Experts of a small language model: vocabulary 7550, 8 experts in each of 7 layers.
Below are experts of layer 7 (counted from 0) of a mixture-of-experts language model. Rows are named router (the router's row for the expert), gate (a neuron's input weights, with its number), up (a neuron's input weights, with its number), down (a neuron's output weights, with its number) and show model dimensions 0-127. Each number is 128 + 24 x the weight over its row's rms, rounded and kept within 0 to 255. Numbers have three digits each.
After each expert's rows: "gets" lists some tokens that make up at least twice as much of what it gets as of all text; "comes before" lists some tokens at least twice as common just after its tokens as in all text. This comes from a sample of Wikipedia text that the model never trained on. Tokens count by the router's weight.

# expert 0
router:175143129156086158110137113150134123137125105098158166159145145128104109168153124114137126172149123123131098146121118102166118117136141117144141112168092154171140142116139079151133127103142091154094127113139102112166100112113102125143119110115168119098081164132150082148126146116145150115153159111153164131132115166104136160158103182104141100132166152139105111151166172122125135090123
gate8:122116099135108160102165153147141123108089157125103110125101166143144129136100071113123119161115173094139103146084156174109106121133134114133156128123140134155138180126105130113155124150123129150113122100108076122141129115114097150157087117122125113165138134136141068090166154129152148159145114139108109161072135131085124100101134133084110132128131142165095146090124097110103107130147
up8:146118111114101136138131130069148149103105116120131166127100089117150109128099112125107110146103073111118141179144107122104143110164112158150103158127116153124119118106125137148129095129126109087078124138090132120134148132114160131093140119149117124194145114119168074139144130134118134145129154080128125141088151114123081107146140129158183149135100141168129126138131096095163151075147
down8:127145115115131109134147154109083151150133141094124147152098152085148115132133147120088138067095060116145119154120061163139136125105092117092125107138112133138125162188127107103136102131123083086129120118116103132151131136071132122083130121087156095108153125116111097109103115133116137142116135138170135141122165129140143090161154103108129133173141154149169121114116132137109127130141
gate9:164114119102113145151137155135146126131136118140102119132137152158102150145129104079153163121134152137119147162115130103124117127145112165146156087088159108065125122137100133122123137113100100128111110132138136105191118123172129154072147095099159084119095161133124155163134130159095098114111159132100158166109116130119126168103146150135113160157178164127167121138144117129172145129105
up9:100131163121113105118112123121163119119162137123173088152109100109166100115151109201096102135142126125104124093131105159133144141111175111167142104119142111117117140151105118122098107126165180143170147131108125111158152140136135077135140135111159125131176121116130126106105125092150138133159106141132129110108087132125109165122105159120144147115110070121103136113167109072177119143119
down9:080094132136118104124106099149128121160118107138185144125127122155164142122161157190144133188132142140120113131121134131108147127116101156125136120133140113103147155136169114133139091153165173097158105109127143099135144106120102151103172077114092177108098140143095129089118094133139128175144154156103099098133101147112140132139160095121123075165128121128164109122123140121142124122158
gets: " |", "|", " 0", " 1", " ", " ("
comes before: " |", " ", " 0", " 1", "4", "3"

# expert 3
router:116155118103131111078122129107158077120146102127103093130102084116111131098132117152088137088141111139114142159150119114163114077104128123117147108157122105138120120105110150136126147120115160153118121112130122127120146156149102158130096122103133127097110138119149127077135128108137165085082088149126118143143104170137125090120122132116146172145085067075126111105089103099144113183146
gate8:107087137080115125076153126155100162060154114121120138118105109151127152132105144111137160142128125112120120151158140121115107122108128122127095091160097111146139109143111148134156119158119095119127159134143132104122169128138104093115116095133164137076087128160153105109104102078105138075104098148122132088145135111117112125155150091142137170096152116094150150106138122115120089115178
up8:133089091093165154151151139188142145096181141142107133118114096127141116128142139133097139101142150112081104147111102140158117122080147154131120121142123111138117110168134123133076122145170122134081176119151145112097122100150131117113074115078122080112119123104160119101092098106135135113121102109126125101158152142109110121192114117133132152129102143151154108111108110120153140102134
down8:110136119121160123121134156105091144128131144132131117143163156133159152117174154149123130125147123119119140110119088088139125196154160142158133131110113147084153159148158152127164079113135112120141129121129132099133131152128114158147133139189109174140147128109159099129138173103115116149136134103117104150116183082122130150135179047107091162125124158146144148121142142143110154123121
gate9:090135129140116123153149126106117092166123115146142137087076112126148062159160138128133171123167166157133072182133120141103106105123119152097098163091100150108106102145141121168155125123105121118121147137141113155084126161082139150143112105107115146135128132164152115138089111154152090103150137132096145168133149128118140118122150126084098125141100130116122118105134100150154096144149
up9:095141160120133123130090137128123100163121125157092127093108164097097131148153138117180141123142101148099124146091127110123079136148156125132163125148176130152151145074102089130096111089138129124127164106139131126130112182154113120153125138132108153149123146149130138112117131128100116128117116168086093124160174155127130112113153106144117161148106072157142116141125143062097138172141
down9:110127073134117122202149101117129089173097115135136122157111095135120105157137129117154140091173158103152146114134124090109103114136135160116143097090082117173124156164140146119098154129110155123128142132129136111107098095159125154151144138132109164125118156059118102119120140142139123087134142141099126110147087123136176109125119160124143165146137113143139102109101099143132128126076
gets: ".", "s.", " The", "es.", ").", " New"
comes before: "\n", " The", " In", " He", " It", " This"

# expert 6
router:116104087118130101139141164125085117105122160149123143120175076145128112107138098116131153153130163120124105106142127153147153106125137146120152137137121138144115099156147071118121116118103109072103156156110118108111139161097178114157138086113128102159162162096098144112110111093161131171077129109107086077112136119130132141124114109167100154185100135139125142135106118140124099121125
gate19:149154111121101127160116128179109162136127145116170144144136119140137150154084132134131162129138088101095119145107118136129130082161096154134102128135122176107113128092175123115101111129111111095127153113132110160161137139142151152141143154117143096137161118131176087155131107072153134139126081141089164114104113104120119120136131097099097103148129178125115116088091119140071106147147
up19:164156133121094129138150140099122149138114126083107126154149110129132123117166108108101176108170106170177115124107133136099117137128117134140136124138111152120114151125114153104119114083124164116120103099125156166147108100155160163137139119159117114158078159113170152108152090158082165061122142152132155152139157109142137144120159115119169153084121122135095116145092113109145126150160
down19:153132130114124186148106100140161111135132154140114123141131113183134145099093162160133123090150066109125102127130146118120153133155132176111122106123080172108127118145157145122111107152106137098139159109135096154147145091149083165096137164123144132146178115181140136127136092085134148123148092130124103116086089128107128119131184118118096150127117147135118097132162135140124154128110
gate20:097135118118134101111105115111114149094140131133160097123141102125148125114122147093133164166129121149139127106123129094087167127112090051129132111147108098148152096147128112064108122119123135130124114075147141117099156151129148155122173078108140083118094171117132105158127109129108161107144114120119114106111110126133074158114122104106122092133138131105139191123112178131127127112098
up20:083127112099117141139134096154116131156135156143115095123140123114099102154134124096167174140147122142130133149147147089113158105156149131157111134089074120171111139103128102158127146145130112184129149107149133139080146111127109120134135128140111107159114113098147128170122158107102144185133117136129104113159109140112100180105103132123107108128096102139137107169080125138115099140202
down20:111110125124129104197169140150128110116117147067121102091120164125148112139120112116115167079099129146148144103136144116157138130141121140146141148089152112136175114166125137167160120111105156174151107104160111082128148117147140130111173098104149134116099120101133130150178128154125126114150129156141118143105145097157123124208117150096136113103093132127124124116134105148161141130093
gets: "s", "es", "ing", "ation", "ers", "ies"
comes before: " of", " and", " in", ".", " to", " for"

# expert 7
router:080156154116097151120120124153158166134132155102147121105168113115171114145125108149127098104093112089104115157099115151100144146185137111139134115157113139153156150160129183094114149179158147130107121149121117148085148141124091098120139160172078113148136113135169127157153146178131091152124098126129124113137121152096115143104116122108113109120138077123165132155133151106117133115137
gate19:128110108163153113142135172114118159117084152099143081171162105120118169159172087146185141140129146150131126092133150112125141110129123150152115151117127117197135101160086144096132132135139091151129137101082140149097129131158155154122141135165100151169135136166117144141132099139113132107132114101160128097131124127103102164100107117126154166152129096092140152121128134113160134095104
up19:115114132097138120109130129145116165119138140142123150071121121179106139121113152122166142127162144148135127132098080116148082175151104112125111102145111162095137129099136119152120093135129163161145160092085133114102151166162111121116172100121133116114108162107112113149162150143166126172104121162068125172148128134143129141108171147143123141139122147184102127141148121150086118123157
down19:166127094127112142142086128138115141136181110096112137126160151105095152113110126162153115124079130118168113144109161161173123088146149137088115083111108116141128139108130149140125145122099121135114179121152132125127155141121091137082114109103113090089177143141161112116129097146131122117165161120131119174122159136171124109124170111098135168164142098136133145178137092141124137123095
gate20:100114122096121122121142115120132137118144157083192138077123164170118152123112110106146157140153146123062127133143104137139073124138139119082091163101138085099114133141121134117158136130097132099115153105102166122086120164171095137088133136094077087105108100131083132128116108141146148165132121078128135127140124145143115155147104121135079109127108136128140131135128149111148104126134
up20:147122127095141143180132132111114115126072126083095146131136153159125136136128096091132111159112098095170119121135130143120121131134106157096123169123178097111161121133116114140133117108083123127092192157104105108088123138103103124126139090120099110140123161161123137135073130119156130062111111156094120152155134120119118152132129120176113081131125162137141131112161106158164113105135
down20:122144120137128106141159163126122152117175084119123163110106125110062181173123167148152121115127140164146111141123199121116126099102125137147148081142128150124139121134142139097082138112166114131148113117109132102163123144122110123104161158166094114144183125144162134118144150109124091170142097080137095111113126160109101146136137134113115179121116095123135122116106133134132114114094
gets: " of", " and", " in", " the", " to", ":"
comes before: " the", " a", " his", " S", " its", " N"

# expert 2
router:145098116137196127101148122160100154127127096142122132161134152115105152103104155160145104129117116134113161147114115082110113125119088113116111133082120130144083090128091154118128105089116159101140140138110141125133097130165134152097135146101093168124089131155144152155132118097108141121170127119159124154169141124174168146152163111123120106168081117113107121174122162103135141127091
gate8:153174131161167129158118116146165141113089140144096137122103152173104121151147066127143126162143138138063110108071160092120124148094116104114133166125125104128147149128145120109148120146113089198131152146152115102111130113119114106122134130114140132126093126143114154122098105123155169118171143105173146117145087125125111173144115116164113103104123122152089133136098139131115121159134
up8:113132108142121142120172154083134113158111091106147141111099150148155123104130130127159138148132145100136183145132159163134131102118112111136131169203112103078126179144098158156087113167125138165151177137081143133128135097124102154146104123111104119114150117140146138165118082096128152140139148138138119144103114140105142156079131170135104121138135119173122133129110101157110113126109
down8:156145133148146088078088124123112121127103111140099163090135155122140146129128130100139115139137138091137087135119129083108136140149191156155157124121143109077113141122156137129139119152151110133137129106145101130089141136156073134122134147126121138121113151160143119094102144079111119116153128129123136173112141118128146149138137137126206093094154136154106089096058135161137163128147
gate9:138107097152125167127154139115139096071084135118135112143115167147186099135152111142114185160130116156100127166109151117116134129115100105150091153135105113118128098122169141109097115135143184112146141121128122121141153131107137148121129144158067144079121136145159097173130110115144103090105128132157150115111110122140144085110153116094122119112136133167143140134149165135080151162108
up9:105127142099187150145125094159132133063137123123140173136171126077114110129142124096134155172087150134122140117130127121146154148150111133124101130130152158135123107106142123163096151121128083119113074116117139146147173111129128143121176138131112121101146138170161127103154112070121111094141156141077117171167169097159153133123176116115115119141144097133140113138125112137134122146120
down9:099103128133122127184128126115108168138092144149123080150150107151083146135125109109177144073130062175143138096153170153137108126130111145139102162151146136149139124139168113123150128130137081123129128126120094104086119076148130117142125164156156131120114145115138125120125157117149130139126120088122124130125181115131121120124094101153154177173136136102168114148155129138128129108078
gets: "\n", "-", "==", "===", " \"", "/"
comes before: "-", "\n", "|", "The", "In", "==="

# expert 1
router:131115165134124143166132133098140118120160153129125147153126136141134095102078141123124142142115139095170165143125120177141133127145130148082082111122126154120088116134149141139141152165111102120116138114084167136124133096107154082154156103119142122105159082107097093141127152158092129134167157119107149108121150091117122116091131092151127102150167190140121114127128091073140104092144
gate19:134129072103181155157110090097110168120114130132141138127091121128137126126121133109113111148100126128137129131120151159112088056159093184086144084123106159114111109168121126124147118106135168134149114121125121134139107150143113131105124133146128200101083170155110095115101144140096129150120137167132113126135087100113121126149119108163117160116094142128118123082143098097139135142119
up19:114106150109141145133147115133172121113150106087107138149142098131130120115106165122103116178119139125142156138104183163165160127184057136126154133141110105139131131099119123128097143156133121140131148095150110077121141088164155143115125151110143183125095087115142120103103107109130119130139117137131111142177122142146135110105146127162159121120133154132120123101127128049128088094157
down19:117127125141125128102181111156149110153138146088122078113136141134108119145101163074149101133162109067113154124098074119110109123159152108089118142145140157133099126112146157110106138120099170126113156132114111103154141156124071157109154164115128152078104148107131068151138165149097092155160114103143155132118150126147101125118095149125125123141155128118095103126124118130129126134100
gate20:138111130160139142124134171149114112120139184144130124152135128163157100157124142152133084129148154135100124119122177115073145150182135134137101115149133100085155126122113153081096135169151125144102154115104151173097150135188127136100124164102112147173142136102130120168144150167156131125165112133170148089111100117134144123115115133144128144120112147124110158103161148105144118151168
up20:122135114133128102152125145096105107111139118117101134144131123169157146173135117126148165101171138143090139158074085151124152119117122168145090094122127176124165090111108148115099110176099168160124111144138093167121139127112124153130078107085119156112072125101141174128126110128096126104163134162120107118131140154121126136148150108110137143100160131120132112087120156157151105131166
down20:167139161177128107104169186084145132154110135116099116089120123125128117165160083116121125094154120095125112144152167131135152130118136137104162140117137115142150144141148093146076140142141140097131128121122158162086127121107140118136074141081157155142096108100107118123134110155143139150150154121100160067124114097125130186141099137108136128128165157149131129113119129173127119129097
gets: " was", " is", "ed", ",", " as", " were"
comes before: " a", " to", " the", " in", " by", " as"